python train.py --experts_per_token=8 --normalize_top_k=false --balance_loss=0.00868 --balance_bias=false --vocab_size=2048 --norm="rmsnorm" --norm_eps=1e-05 --train_tokens=277800000
Below are experts of layer 5 (counted from 0) of a mixture-of-experts language model. Rows are named router (the router's row for the expert) and show model dimensions 0-127. Each number is 500 + 50 x the weight over its row's rms, rounded and kept within 0 to 999. Numbers have three digits each.
After each expert's rows: "mostly gets" lists some tokens that are sent to it at least half of the time. This comes from a sample of Wikipedia text that the model never trained on.

# expert 167
router:591483562512569587539557597457525563583535563503520455528527562546550441510585499396441536425514546493435428526544458579522484556480548482473473528460464531516544630504418537495482470574527508530475561418430422561517455464517574525542578534564516516472447504433517479501453375491535514437432443500487464544491428534619444492479443407545511575454492527491550469499491493493532464502527
mostly gets: "ć", "й", "ia", "я"

# expert 123
router:524528503569538511445476530527544590557599570527600449468596433429511477560462531482472540409543536539477488505486550494493506447462535530422467564444574627581590532517437539545527480560483509534532505445416455502466465542500481471519548421517554547476431518360592406538455472418469490477518492464458484429437473527511498498505469455569584491488568506510484442504539475403536501459590
mostly gets: " On", " Du", " O", " De", "On", " Gra"

# expert 248
router:549482489486526495459505444464587567546632483514508511538450574471434385531581509442488407488533513586451387443494496512568497466495519489494483591467596537510565505499435528605512451528400525482439496471526496638417402534475498483497528478581542538451446567480523515487523507510486488493517512454507497507529433495588453448469437466454564655501546512555548509450510513536454460446499
mostly gets: "el", "ell", "low", "we"

# expert 141
router:446478494534592540449477585512452550496558589583507525604508478582544560537555550462487429490482523562471491476577448455542492481498530508385555581535493488495574551527532530465513450491473593460440511470528532495553421458536503423501504434519604518439517495447607436498444486452531528562459506497556465473436570497615445419453491477460510443463522617470536445551504514576559467399495
mostly gets: "ic", " organ", " music", " ex", "American", " international"

# expert 68
router:610500559532478525516506550469423580569521560467573522605528483532451480461561554462448448512489529526550482460488523525529499563408538463508433536522515622525554533493452507496422553526437522510490540474413489514480444549527527556526575403566619575469496518547499466524502438381527535495409438437466501411535543525587472474449483512508492557471526564453399495376450464475551545503480
mostly gets: " University", " School", " school", " station", " group", " area"

# expert 168
router:548452437530514606507436569588547618574526525526459518575556557533500628539474526395422534453508477638507424485464509480541558438471538451443534563513521500556570537565512538474480531512372540439473508482511447542436463508517491547542593500487611486477453579461555509434490498572462511499537494398533437475529506479565464445464422519477459600498521512476511475516511486524499519486542
mostly gets: "th", " third", " Great", " second", " small", "all"

# expert 106
router:575485448483492537478536626545494573434559505529609425533500545448525531464458494361543483524526516551474455492514542513476472534514579588484435544485586607585562550577469525536564585509396500488497566469422567509486515513578526506590534538512565619419495482517552439499497416558473486478524498482470476486451465516511549456522451494504436516500512553482444480399514454534606467466518
mostly gets: "ight", " record", " own", " include", " show", " area"

# expert 134
router:597535517584583535400433507464432514540545475499518460533533504499513453478538483519459423430556524578523420541574571401547507464400602523456545524462529575469561492558518606595533547549506492501488458430480478512401503523467506554581517462490518511440484518461426418548417509455509504544430579462599500546455433511508488460525480467453539620514534483422475441450498475505536494437537
mostly gets: "ab", "ib", "b", " Ab", "br", "born"

# expert 217
router:474481522558555511490533466541513538489510520449541461557487515463515354448429517375498448466504558518471449437549543463508552480457599578493497555505585600509510552506499599522465506573455498428468592482502505563428463515535491553488671418507558537566470578515501475488520460530465475492500520571565514530490468513546436431477478538463577558522529482441386384530523488542557540479537
mostly gets: " had", " has", " have", " were", " is", " who"

# expert 176
router:567433531576556510445472554545504520538551579574571469517515600540508476517543608491515560565442541536354503562474559468639532473489539531488458575500512512542590482559478487445465546526514510479521547440446449518521480511540491497454592499606504517445501484504534386491480447543473528499441549519482481496451505487542479448503453433571528502442498505419460375453555364453496455461478
mostly gets: "ta", "ga", " main", " video", "da", "ca"

# expert 115
router:525544463527589549386462551466485502504524589483508537531451540412497428496463563474501442471544504534474503473453558449607466492465553528426513604455529553564531527558504467477523470481451458554505480479470552578402541506502509468543565425513577589377530506454523496523449394452532583520545497558584388501508465542520477463440489537501511642517485584502475478497537562534593437492516
mostly gets: "year", "JPL", "lect", "structure", "position", "General"

# expert 213
router:524490486583528492475479560531486552490558528535525545515559465524550476458560484491503413501543544514487473493637598485575510457511519403452457515466534471532459502481495504534513439463442470404438534519468489535495429469534490507457540441540653524390509489437479392543445429482483504457418442464505447464553408567571466517483445435620539538523551559506422481426486438614561520517519
mostly gets: " 2019", " 2005", " 2020", " 2022", " 2006", " 2017"

# expert 95
router:505485525539504533447559552460510535459555630530514496529482507560572505473539510436511482517483576486476414493573493497532560544471591460474460545491575469542578605532487548447522505568456532546497501477426452618442469544523504545489583434522552542505517478517506420565412437383574528470512501509492519462495434441626477517561416496478482595407509591498428508498483464497462403459574
mostly gets: "ism", "ally", "ate", "ical", "ful", "ure"

# expert 245
router:504544494563589507489472527560511593559547471484518441530536525494539511487550589433511562521487497489443539525468513483571543528429537454540472586400560628511497551548544543497543521559439516454541497504557389493345389444597514522494568451470542522519488486460529495434417464473475556544417524448490433418522431524521475517404462546526514534439592516478456494435566532529528512476433
mostly gets: "nd", "st", "mb", "rd", " each", " among"

# expert 114
router:543578466557537473449519545469554519560632574484537457510523509458440456489528547408470462521486544503442469535559560446547498495457572493435497547452516470496525546525531563503468522452457530429403525493508519671465481544498511481474581447503527588397525497507535454522506387473546556485517533504545411424493425518538472457442369510442508607503515550497455492492581489451518425428559
mostly gets: "ations", "ities", "ies", "ers", "ified", "ing"

# expert 172
router:514510449463545581496573511514549506495542502570526495511584482455447414457439521461491574480444595507490498480582511542547414543528578419492535568445606595502522611491504508537429492512551520523470532452517469517471487486517516506496499440584540507509570479463491395585504544504539495470532430472573422473600453494544518402432444451479554567520637584497445514468601514585508515478475
mostly gets: "ang", "j", "w", "ung", "itch", " Y"

# expert 29
router:547477521511592505384492520530517521550528485563518510606505495521571465588540552435529513514589556510501466496494494452464528485465539501510437603485665563619511529514539526555404531515391499532484548456502501554515513459522454460443549436513599565440488503506549509481480434552586485512425412500569477422501408583544512440480509527457487605498526495527511456461523453529536410466530
mostly gets: " medal", "weight", "–0", " career", " football", " champion"

# expert 212
router:562530554500581553438462547550559506522529570622566582542546566472595543468534563474534453505573560641408434546461455439521488460498576540465505523517515510507547561527522469574511482509494462525509546425565457521571419536501551510530599452538564540460442550446567462544449433403517463469441491524591471448537430481560450454490500550496532499435520522488533429467475448544498496486590
mostly gets: " pro", " lo", " la", " con", " fa", "tro"

# expert 136
router:558513437534449503471570591515473599474495530498525571526468499504584463537455550461495417494579558500400531506473525422501454478453527481412502450534505526506532515543472495611455456471428529491480508478468430530381459517496563466543520461522505551502465551502511465579488410577539518500485559546552377506451511521604536472466454473542573632432595510484496461524546573556596525460597
mostly gets: "er", "ie", "ers", " Her", " former", " Charles"

# expert 67
router:544536535508546598481541423468586488485583466508542535539535382501565508477492645452553489465584495507520399458533467470509440468495519482486534597468524548551565535459416613495485481521541541543497515452492485522399449503556512534502479447469594479493534586459528418434488537496460538585494491557564432504451468479533424482484435427578547588509525568495495446375483491502488451437520
mostly gets: "f", "g", "p", "н"

# expert 198
router:459499532616497577460542626509528505559592514482545447555645512533460490435499529467503460534574504496506535514563536434511509474481547488351522584476546531569534484572517514515443567455519566512421521440511463499548444433468442418540488422597606544517484562457516405485493453434484496497488550521577476502525502505612479492490445447493552571452497523429546499530468535572523522504455
mostly gets: " c", " p", " g", " un", " cl", " imp"

# expert 153
router:586464443543535560396544566546502572520522539503552499580537529575472463493498572442490513575523536485476492490568561458609502552496579434474550545507544511516571544630511542548525507502489524474491526395413427443491421436490552559471522476525508453501472472446526479540466418478505502445536489549587470366483471469524516448533522429524540460516583492451512449422560484512527338455501
mostly gets: "fu", "spect", "press"

# expert 155
router:521437467521538555508592565524495475497571555537475538526556533465585523522509523554522436451480550502475461531530438544556406522460526509521445547489551478559509480499421601544432438493421502460539498417472516551420437498532537519519638446648604517477456453468537500431470561427465522536462484460590420477411468482523511499545453381534483593483553490477469485467571468458562481535554
mostly gets: "co", ".", " ==", ").", "\"", " Francis"

# expert 187
router:484495457578520482504529563562554581463546552523563477483503481479515498470570511445463438434482535561443475460600591490530447480431565446462522615532559508545502530521451565521523540534502507453498563490450538556410483481580570528473648477560570558510505587528634506535492457426505489434507515569582479519484468436526447454528466453446534536429573517546404443531533530546510538410540
mostly gets: " been", " have", " would", " will", " However", " still"

# expert 174
router:592539508500565533425479582592546565524605559566579509520503579413520455554481511491478493442528499547530500517533522422640558503465620475477496529467586488467488527534459500472497523530526458534385543460483468538417502534535487553500582388540608514440520586464537418529395477525463541450500534523565483492443481562573449408442468498478545547488510486519487472447495562475511479498445
mostly gets: "jo", " such", "cho"

# expert 185
router:519530437630560532485563491505509633629538521543598449523483500501499382498550582470450454435552567479514447463530501441506444493425495515415648539494577552488455594530457524514494573466493472506529568459475455498525446474547483506468623502459523554475481498430490509548404469409505456526464409508590421523411531465543512447537468503492503502493483491481548504506520465557517480489496
mostly gets: " or", " h", " all", " sub", " well", " most"

# expert 182
router:536529498554552601442544489496441535516568530518537515570567447488518556464577540486560503442613611548413508539560552447533539464449504534534485541473516517543664604500503563565494454480450543445444529468492465477470481502539566583458622517571548507420430504437491516556418469500490575506514467473482438502493454524630463506538413519497547523442515511480468519401504519485560505472500
mostly gets: "\n", "==", "===", " ==", "====", "---|---|---|---|"

# expert 180
router:547562537587576591511461501463485562463590498510527513570510430519517470502557533451431553523613509531551461484465496534502442539444557482430593530470523524554555527544529568556450494455447529470534542504499536541488452535530566495455585477501608555509540510374605442628371513446496508550410547500554486496518500574568488416483476518501500479440540464522494468457482511489523483364513
mostly gets: " of", " in", " for", " at", " during", " near"

# expert 74
router:586446516549523556440579511565494506518496504549540585531545478455525539461455549529520519459531597486475527434449492578566499490500534441433488548497502543477523495503420546654542509510467537392411484390448539540445509537546450457530602472586563572492385592459531507444407450485494488512532448480515391467425498485460507493484469440494547561482515541459465458516521431462585449447525
mostly gets: "r", " while", "ho", "&", " La", ")."

# expert 143
router:532469512550569531442477549529492557612537612573501509577570459503535471462562514492429540539526575560477528447502519553536594558541619538473466528439472543555597480485444563430467519444466530465441493427525497486477551481507482485607513402653493476511485509449537470495455453539550456417483470601564479485548447532594514435514469476518540574468537551461551517466504511542578550468467
mostly gets: "ri", " ch", " Pri", " p", " lo", "Ch"

# expert 166
router:528506538535532575501525511490509567556529543471534528531468478605518516555551605460566547506464610569477450432519511526589556479450523570473549556442521556533564492547549575528496440547469503558430606498490476530479398455520505499502537472587593583469531476541522490493508515513526478516411412527501425431424386624573468456481474501485495476495510505547607466427508527513575422441482
mostly gets: " football", "ball", "See", "т", "gue", "le"

# expert 110
router:550456565462517495409506607498489509575566535608507499638504457403571524538550527432527516456450540504458474543458476518514500473540551493473471522521611490462511592511468529551498545457494526449475559354474470523496454549498523489436544473508583474410497438455596466569430474486530523488489490447503468505541430582572446460464496433590583593533562496534477436533574455477498432487466
mostly gets: " engine", "ification", "udi", " career", "way", "&"

# expert 139
router:563469451512537480468417557520483546536551514540556452547542494440494507415547664484476487459544485513514508452530481474621471492390534445500494527467558587577520532569524538522561514500438503530518564497396526553484404465478464586485526441532601499480413584452552462541449442445543518490482525549495442393477465469524421482526465452589483573455552554483495506454494388545527517445532
mostly gets: " month", " century", " week", " year", " years", " April"

# expert 211
router:493413450530604588518488519454399609500541497568651439565486479499487542526526576432576499548471573476467386503610469511492589535494646547433495494426535535484519520496508573549497529535431459472456559507552488506513459510571422439511615491519561520486529468476574453478456483501555490516438500476530473508484423558561490504425492518556501530469593506502494461458497511524517485488571
mostly gets: "ish", " English", " French", "American", " British", "Japanese"

# expert 158
router:618455498508634561465435525465506562509625532462515504636486518454517535518582578477460449477546493512451419483441501510497466537430544573455547558468558515558525550549428543511483556470485494439522530486445534486484480481503486417439648463541585521405511511550503513527466415413591508480527519585497505458452410436524431499518473533478487571491484574515443506477453459508574509520488
mostly gets: " place", " name", "house", " building", " title", "Release"

# expert 151
router:572562540541549520483506565518530544576506514473554480552469581461456477526563497464465467466465593506482476430464533507553533500410684463435515532447562583530450635501466519528483525498538397506451514472441480580541514526511536472483539468451518506471483577519578419482456443362501482542473546489474472472520456501596516449544421522526477610493536579473425453487499464559573549517529
mostly gets: " most", "ome", " some", " several", " many", " other"

# expert 90
router:470430458522549507431545576507498555535537548483604460621621472511472419555473484502461459540507606557453416517568561444536470449461495537451535516481604540530522593534507529553471467503482551466493492478521412552413485513526498518552524420547590513469526529370491382478458526433470507478531468488545421451472478516505479480422470499564560543504617543487409514490557550533483450479489
mostly gets: " K", " H", " M", " R", " J", " T"

# expert 86
router:543528538560516596511495698507545494461482603512538526586468373498500461542512539454529497504455595448430425529469509518509490510494597561525545577496552542619598514529571442487466540514488505458509474445457413572497463483517527555522571498545540450443402556466496521508457525432477546453434419496557475503519486492552485485557450499451529584454523494467537412471433477450503489480533
mostly gets: " (", "ne", " (19", " (1", " (18", "no"

# expert 145
router:527497501562504580519544510488439542581565530519543580542554487560550502477444560546411449450535581539452404421576501562550431511416580431488456521454534463495532503554396469505433542455459547516510511450463404536547461510535507463447605492472574485464469540507466502568468492486608520486459514495510526474569543477539454429480368470469524462470548581548398415495506548516561434497438
mostly gets: "or", "ation", "ator", "ion", "ity", " leader"

# expert 138
router:543444449553558530472476545473452552531540559563590466526453473488543401454485649479503474492589575478467514492505493466463447485395508522466540527392567509498498582540480601498479567457520534498427584473541415540442453447583524486457531439488558508423526509430496453528403457430552457501445380513549457526480491468545492500496439503522597483428516591481541448444545433499507518493548
mostly gets: "•", "Personal", "-", "See", "|", " named"

# expert 111
router:461499482514513626461522578508480548446618590510491432579492504532564546468576570394454428463497531501476504532545521471463599504478549532314508548514503494478568473552536462465513469556409531502451490491451525532459399546505577503557562420565516457446496489432517457472425455539501504506492531487537540496432583511572482454473482475542492488529495588539554436472538494554515423403512
mostly gets: "ic", "tic", " American", "lic", " America", "American"

# expert 189
router:519510453504468555510581461556622592464578568590517490521540490444528472520483538456524495503502558536536542427572560529514517510484593545512547573440566582515520530543507523565488531479465427466465501431478456512424536525535507546447628468549524494479552531492571392570495504445467483513504467452591447473533468475518508456457462443441561549479550638517458506508558557621597443437509
mostly gets: "w", " w", "ow", "now", " W", " we"

# expert 192
router:609474475566552605512491477574486550549543538563466559530544508434497449518529523451507503448466478451512504431513470462479490435518486513479528574485608606583571523496497565469469525582461522499376519384561464583457436520542509486463545448555559521440559589406523461526524501464435534563473483542543539480429497547578526428477474466500533617479573513480501423490530490444514505430598
mostly gets: "wa", "–1", "we", "–0"

# expert 91
router:576485422584501510487470477504501550537528528574527449523463519438578449476486595502545499463551596530451485411572474449516418472436519549406583538388589484490475586520471518466435577480483631510449541504494414550521489457531513545488577378478516571470507489463508399499409494382545484501451408481557437557438482487499501457575463493502493510468550479494510484457518452492500480438534
mostly gets: "-", "=", "|", "–", " −", " Super"

# expert 65
router:500405541521610498452561521560505473519563580500542488561539589472562463467485551457519418540464533546430466442566554562526553488498512418389462578454525529459565555448514437526529498429491582531539539446539465526472471556482586521584608462595529508453492549535446527592437404489439516489359490457532471451501454466535472484535473440502510597493564446550508455539496519483452491493484
mostly gets: "la", "es", "va", "men", " Wal", "---|---|---|---|"

# expert 197
router:545478448486614566461462499522523526481570541495514500541566548425527512533574550495494406522577623634493488507569529465505463591491555559454469518564540547572537596500489477498507512595469534447557639469506469531469458532538517438481500493546626535429510483407533488459407475453521516440508426583566468546483431549541549462496478517503564461499547530453549468506503494547576496429498
mostly gets: " re", " pro", " con", " ex", "duc", "Re"

# expert 116
router:533498508589580509444523558520458560455580528549626428521566492447458391499554500423468509450472608557450492549528570456522508557466525482430489531460529566522528577502421578605469501532505511580492539467463428571469493436554586439571552442540585483474500573421573390572479494462473507531429427503473480522453448534486511470444502488569550501483586500512498474487463549478523512454534
mostly gets: " Ka", " San", " Ni", " Ku", " Ya", " Mu"

# expert 133
router:538470444525587607510496483472368561521544615538567516501504485473572462511586491400532431553511546566479439542544515459496515554438517444443583584438524483500526520520520613477470578428527577474499538458471516495413445536493525444515588452531496517469480450444509482558440469510469434476477521509556471462527412602511524455444432432506493561445537513473506444512576539503591415477566
mostly gets: "ized", " used", " known", "elected", " based", "ified"

# expert 69
router:579472533514582565467542548484505505475676605495528524526490491492518451470527578513485444469560569533508520490552563517522430433407482561525516562467549606528491509567445492525524499547499535511475650440496439560490490535524480457525542418586566514429492546441574530528466499518532494504371431478556489509548431466606466469452466470470544509493525491496543441440571438584516510448533
mostly gets: " de", " ", "com"

# expert 73
router:487490443515507561463563517550524547563568569461471473528571446452486550427524512427496429496565500437535501465499591517449474481424584494471475488468610560477576560574501489574434542518446554482511517427438443551488484471555467530439503374511571499477504473452523382546422487513506526483474515448551429427496434567536560429516451466484584617530615495464527499543572543550526471508437
mostly gets: " C", " c", " count", " wh", "off", " commun"

# expert 227
router:494516543563582604400497582501513549568536557575566491469523575521509427477483508476441487474515534476413455493573546453497539489445520497457486529496519612496541585531488523545512492533483562531457536435424457586470407494547543540445513447503587542451518555419521514611467496409530469414532483459630497386452475484495508424460489477478558505461521519437443446415557477470520560446463
mostly gets: " However", "See", "On", "After", " This", "In"

# expert 164
router:564431427528587542541502570502458547479532568524568527575509554500474532456474590461517449439479525538484507582572496530552499589456538538483514519546569605527530539485452460455466429521454456487553595443502454501505477496637422580443602485644545501454440552447531423553534530434474519523544549587477462486536454484548501464484474498492507446538557626437486457544550493515504469464483
mostly gets: " It", " album", "pe", " ex", " character", " film"

# expert 225
router:501492484521536552515574594481466469505578533531444529564574456492568441528526479566493497470472589465471422505537439528515405528448508469457455554411502536529506509507466571529505463516414477409556511498469504589376482507519537435523633488615578489478496478461500489473413516424472500530507413476510417447469493490539482474492505350510508605536575554494452423438566488463513504530580
mostly gets: ".", ").", "!", "?"

# expert 132
router:551516425561619494481499490461505564499596569538469551541530514507472451501489646462482484480506640461484433567481537480551541555572522488408487563445464499460524576491516488574468533565462462454459564500447478544392492503489503550496524481485577572500503519417505342494515485448505489486415495562532421478521501514553492478464454466523471525515643491410473499517410504504537414523529
mostly gets: ",", "),", " and"

# expert 154
router:487458553556462460538468495533495486519587522518485485505478489548497524485559565409552445429482548530438460528497519509535526529457538473492488635466499561614545589468479528484472549515401482535505498486528399519394412481511573503487561407472565499469464534482542491488410455446579547468520511592541453528464427454631512525512428444425560518514504531406446459472583537404474451489594
mostly gets: "ly", " However", "ological", "ally", "ness", "ep"

# expert 253
router:562594527486566516496461569556523470557528496476519576616483483471588561479515515415483546427526573542459434488525570495535458439502584542430544594509500554612467561460427457523526477537459479521484584432484468554527470507486527559505606415563561539456567551482625436520514530441482474534431517492490473508434473479548456517498444451566501573531563538549580403491467407492494496505477
mostly gets: "to", "bo", "ro", "do", "go", "ko"

# expert 183
router:480483489531472526528554564522483631553537553537550559588456530548523509513437526527467494502576598494449447536478484441511415521404550454431464470481495479494583538462498479585526460490511581507409577458490440607432505560507549444471490429540543609479480541492551511550515425483578526514485531482525424449490473528566516436474352547504502571463534584442479469486528550560575479432562
mostly gets: "er", "ers", " director", " artist", "ary", " engine"

# expert 84
router:489524435625491479491552570607531583523571494493541436456455487446504504435507534482496474487484561559449449512517557494545503474497582452504536585479567520606535476582459546477497547495472561478534522472513505500510486554568520500444533464615614531321480551468564454525404566483430498512527508519512481502483455503559544409477483488528491489430573498559465476490520427430535535380574
mostly gets: " under", " make", " around", " during", " over", " through"

# expert 78
router:544415518620529658416475487549514493445599554516503566514511436464519436496556506455493515508512626480455426505499545515530469531504490482504439521454582562529500631543513467520469467476487546511448571505451439556503481530542548520573590473646535536415418506472450383570530516490465557494540459487494468471438507490513517451601513461492539537452517555499499452500442478546543512484572
mostly gets: " Ma", " \"", " ma", "–", " Me", "′"

# expert 85
router:577498521530545500504519583514491505575575587499570436573547496470555449461495597413438465516525600467435434474564520536463507560464566484501430539482533495561533634453483518515504533444431555455425529481533486586468477535501489538443577424487554523480517532532465407486422351482493574483459521479499409437470532521544449389476429459485512562473514474489431445505562497544507428506492
mostly gets: "ities", " services", "ations", "ers", "ies", "es"

# expert 71
router:482531572564616538486559500475537503440493493477525519507516548506572544433506559450528385441569608518421440543492459485588560416477468485473494502487547496510574548515491619414555431518552490444506545471503494536452481529498451531516524449472516497490495523464547437439497545474579551538507464511624367431521506484580483381518407473524527519504602577506400476464505472501515498419503
mostly gets: "t", "g", "n", "pt", "ut", " N"

# expert 255
router:651510517516540495504536557500490584598507581495587484574568417518478417496582604430490441507561483478526516470530506531456525531374513488494432547505528582592514558467547536527436541431406503486448528454450499553451473524508518495471568411525587530393529502501500473469476432445554562463440507498579462425469451582496460477434457423556494551462518472446443449502516471484492488476530
mostly gets: " War", " years", " people", "ities", " life", " Cup"

# expert 137
router:598495535508534519508566521530515498552512525515459478576562472519528464513540527414469567399533639497496439443550523533530535468493525460385471668491514535535491508533468588587482528558455485498521517487501432518484465487522559448468514411584584600511482483415534429492498491488525565456447508511481500527454495478567448430450419514567514488450622577519527456495590502530592498424502
mostly gets: ");", ";", " |"

# expert 152
router:582449528608485625498498575535482486452550592489533515499564454511520420545546590439489497537452653514469344517503498523501500441500551553415442593490557522509577567501451464567488555409490551514465452483468437570495452530500518486514566481531573535466468552476566477549481487500500572467418441509524466563450520565454495428586463510446517573494524501536481529481475519501500468413548
mostly gets: " (", " \"", " (19", " un", "/", "("

# expert 108
router:568493525612545513467495584528475533447572525564551475595561468481503447515611573469425496493533530515486515461588525457500517442521541482460495491541569485478533558478452501543477526536433627509492569493409387562440469506564511466539596418524571520470508560417551498507480494425443573457553508496554383475495476461505491492494493444529550520512529582492469359502511587481464505434563
mostly gets: " A", " E", " I", " \"", "“", " An"

# expert 82
router:486515492513585525432512524508503614557560513521582466582534508526545420486513522475436542484551539527453480486453539438529534495502527465475462516510530575558609560517489576521521505600504507506521583429532466547490541494592505432489566404563539529390426521442552435584425456413507500520540470442566551450462431540555495474531472509512685501457519523483573426477509511499531500520587
mostly gets: " No", "In", " Win", " Ju", "On", " To"

# expert 221
router:518497444564560550481527535460532561489563483566477485496562499501454455454552521451451530482508567468407453479481595511509463534425590467468532588526568563519548527466483596519544543427447547462477600478430499585473473491588575491451547472477598605475473555415546447605432429507483519512480539553532505444502453524486471374496498491550473509434529499499448483459596459465548506398582
mostly gets: " after", " for", " during", " when", " into", " before"

# expert 230
router:589403579504479510437526439581500556528597554541506537542503573455516509464504522407539448540566577480385442425510449484497505489486546429438458545470536518489552540456459461600557514517450476525464573400546485577439534470499558533486629452437557472459468559462473513572482435485550508535428448548488513407523378466499431491508487478515478555461504508574507451488423507447560480463457
mostly gets: "la", "---|---|---|---|", "qua", "ance", "fa", " who"

# expert 243
router:486454454578448504472595521566532608551536539520496507506480534552557491510548515508518381479505563512492521534506517478634503478431472470506605533517552526500559599530569501534460481463442493510480538508475374522362440518483574495497533425515552543509457543572577529549409486447514522459516512539468434513469456509629485478496463478458548549437568525396488415518507564543522487422584
mostly gets: "te", " later", " small", " very", " early", "er"

# expert 194
router:610492471621535552475456475527491516439582484529551422586546564528500516470497478478466463390506585474435313461543556478508501497437599535437463503547523504569589510493495548523480495438476502494456492528409440517481492455545510492525577413518539530497504550443510540572452516451486513548443503454464497472481493567576486473460474383502540531481553555525442501451621586473540448513496
mostly gets: "N", "V", "K", "D", "U", "H"

# expert 140
router:574546538589524517454473564474501516513537587545606395519660484408500549540525578455466465437519502535484454505525457460512528567509550498482517514521511613527503589544433541577538557504504558518465533495365482548460521478595551455534566482545616471445502541471499463556458474393489495422550522480579482455486442508519480499473492429485560543453580494516446471436492452503492508420485
mostly gets: " success", " change", " I", " you", " issue", " event"

# expert 130
router:487467509494556630483408434566593502507554522602525534549482514496509528416525517438522539523494476522474445568488512441510549544460563546397572597414500549511586448567450581471567491526489538535542577483520491492550499446537568508546593451509592544447438498494513564495391440527447558556546519517458429432436486521534500406482473450545469580449523540501484456497506465527607450496477
mostly gets: "ric", "ven", "leg", "id", "point", "lect"

# expert 201
router:568557481527520490481521605480501547520489506510571515575542423499529563509582601494454517412503526587494465554578518539610533478594513522451447546455585476497461464511459555525464487504434432462488528461537326565416365498584509525523541469575625512446447466482517526458455498508541492537475516506545415478448444494466401532468448528524579525485515559521473519509544567488502517493491
mostly gets: "ur", " Bur", " champion", " Mor", " Am", "nd"

# expert 124
router:523471477618538495491459561563511551482541534472521483514559590430487502479483502479425441498522558493440464448580491446507548486472550469364591537412500498552496540472456496542529432469385476380422513479517472520489400533566480526543565456529529467355470461429524398501411422493493528461418499519476474467498443525533519450473445471520482529441569522521423452423514429479544433462514
mostly gets: " 2019", "94", " 2005", " 2022", " 2006", " 2017"

# expert 184
router:581515462569594580481467543501550547511507530589484520462561441532560532473524528483498439405543500558498433516509452482462459466537482470456566566522535625540603588553425562496516523492540535443484577422519479500472520434545449450542570435503574490490519513486517469495507547437478594552458523485554481420492433472567453485445415510466586593490609502528453493463468487482567523357487
mostly gets: "ttle", "â", "å"

# expert 218
router:596509505501567451508500505521558582437567460515486532526430455509527467502537510522517426412491530506453531422647464441501477455445601561570517606504504526540481493566460503560509511519435477480517566395417382497408500505553537506510572385486549504450492530504508436594438498554507510510512444508459486447588438470508486450527458546500550515538547490399440457457485447463565428461572
mostly gets: "re", "ru", " pre", "After", " after", "qui"

# expert 208
router:597522489584579528482452516554474521480575480506535438567550600546476521414529493481482476425497560497442335437629526483517527489450559540458490498545509520527550526479489536566452521457446464520456539515416423522478512465546507508498562376555536563515470541473494573602451528425493488523492529443505432448461546560511518427420497389486497474513582568507433484418580507473510470462499
mostly gets: "N", "L", "M", "B", "R", "U"

# expert 142
router:487471451532515573469508577448518578464598536546479440543575450468559536489536586476491523467555587489430472511565493469537447475438675525481423560467501631492544496526469509464547510580452517511455514517545426546523404510567451517498634405473565514500475568487548364536457494522510510556510523506564432441517473498505490521494485541613484537434547518500500432446463502484517518514514
mostly gets: " the", "The", " The", " their", " its", " his"

# expert 89
router:581432509508568534465477530538517589485461504533460560557552490548445516486545523462461498467610508524566442452532489493512530497475565491530500589595533495509532655565507513459493566533369518486426477535537457580464479483512526493539630433538535453402403514478528462423433481484551487510456545429519449504511439471596471479424402502574459518556520434490519445487540458513576568506541
mostly gets: "ra", "th", " race", " third", " 2001", "92"

# expert 242
router:542563522549495519469541544488449489603538607516553493547522519486436446509556532456518409449427492502465422494562442523554413524501586459492441517455501449516530490493561514521474583507472565533532546468391472573499417454503511501479584493501603594447477503452490404558477477453604574583471504555516467488488467539540475443484483557512488488494528634463476529483646411541467488433462
mostly gets: "op", "tion", "ition", "ship", "ip", "up"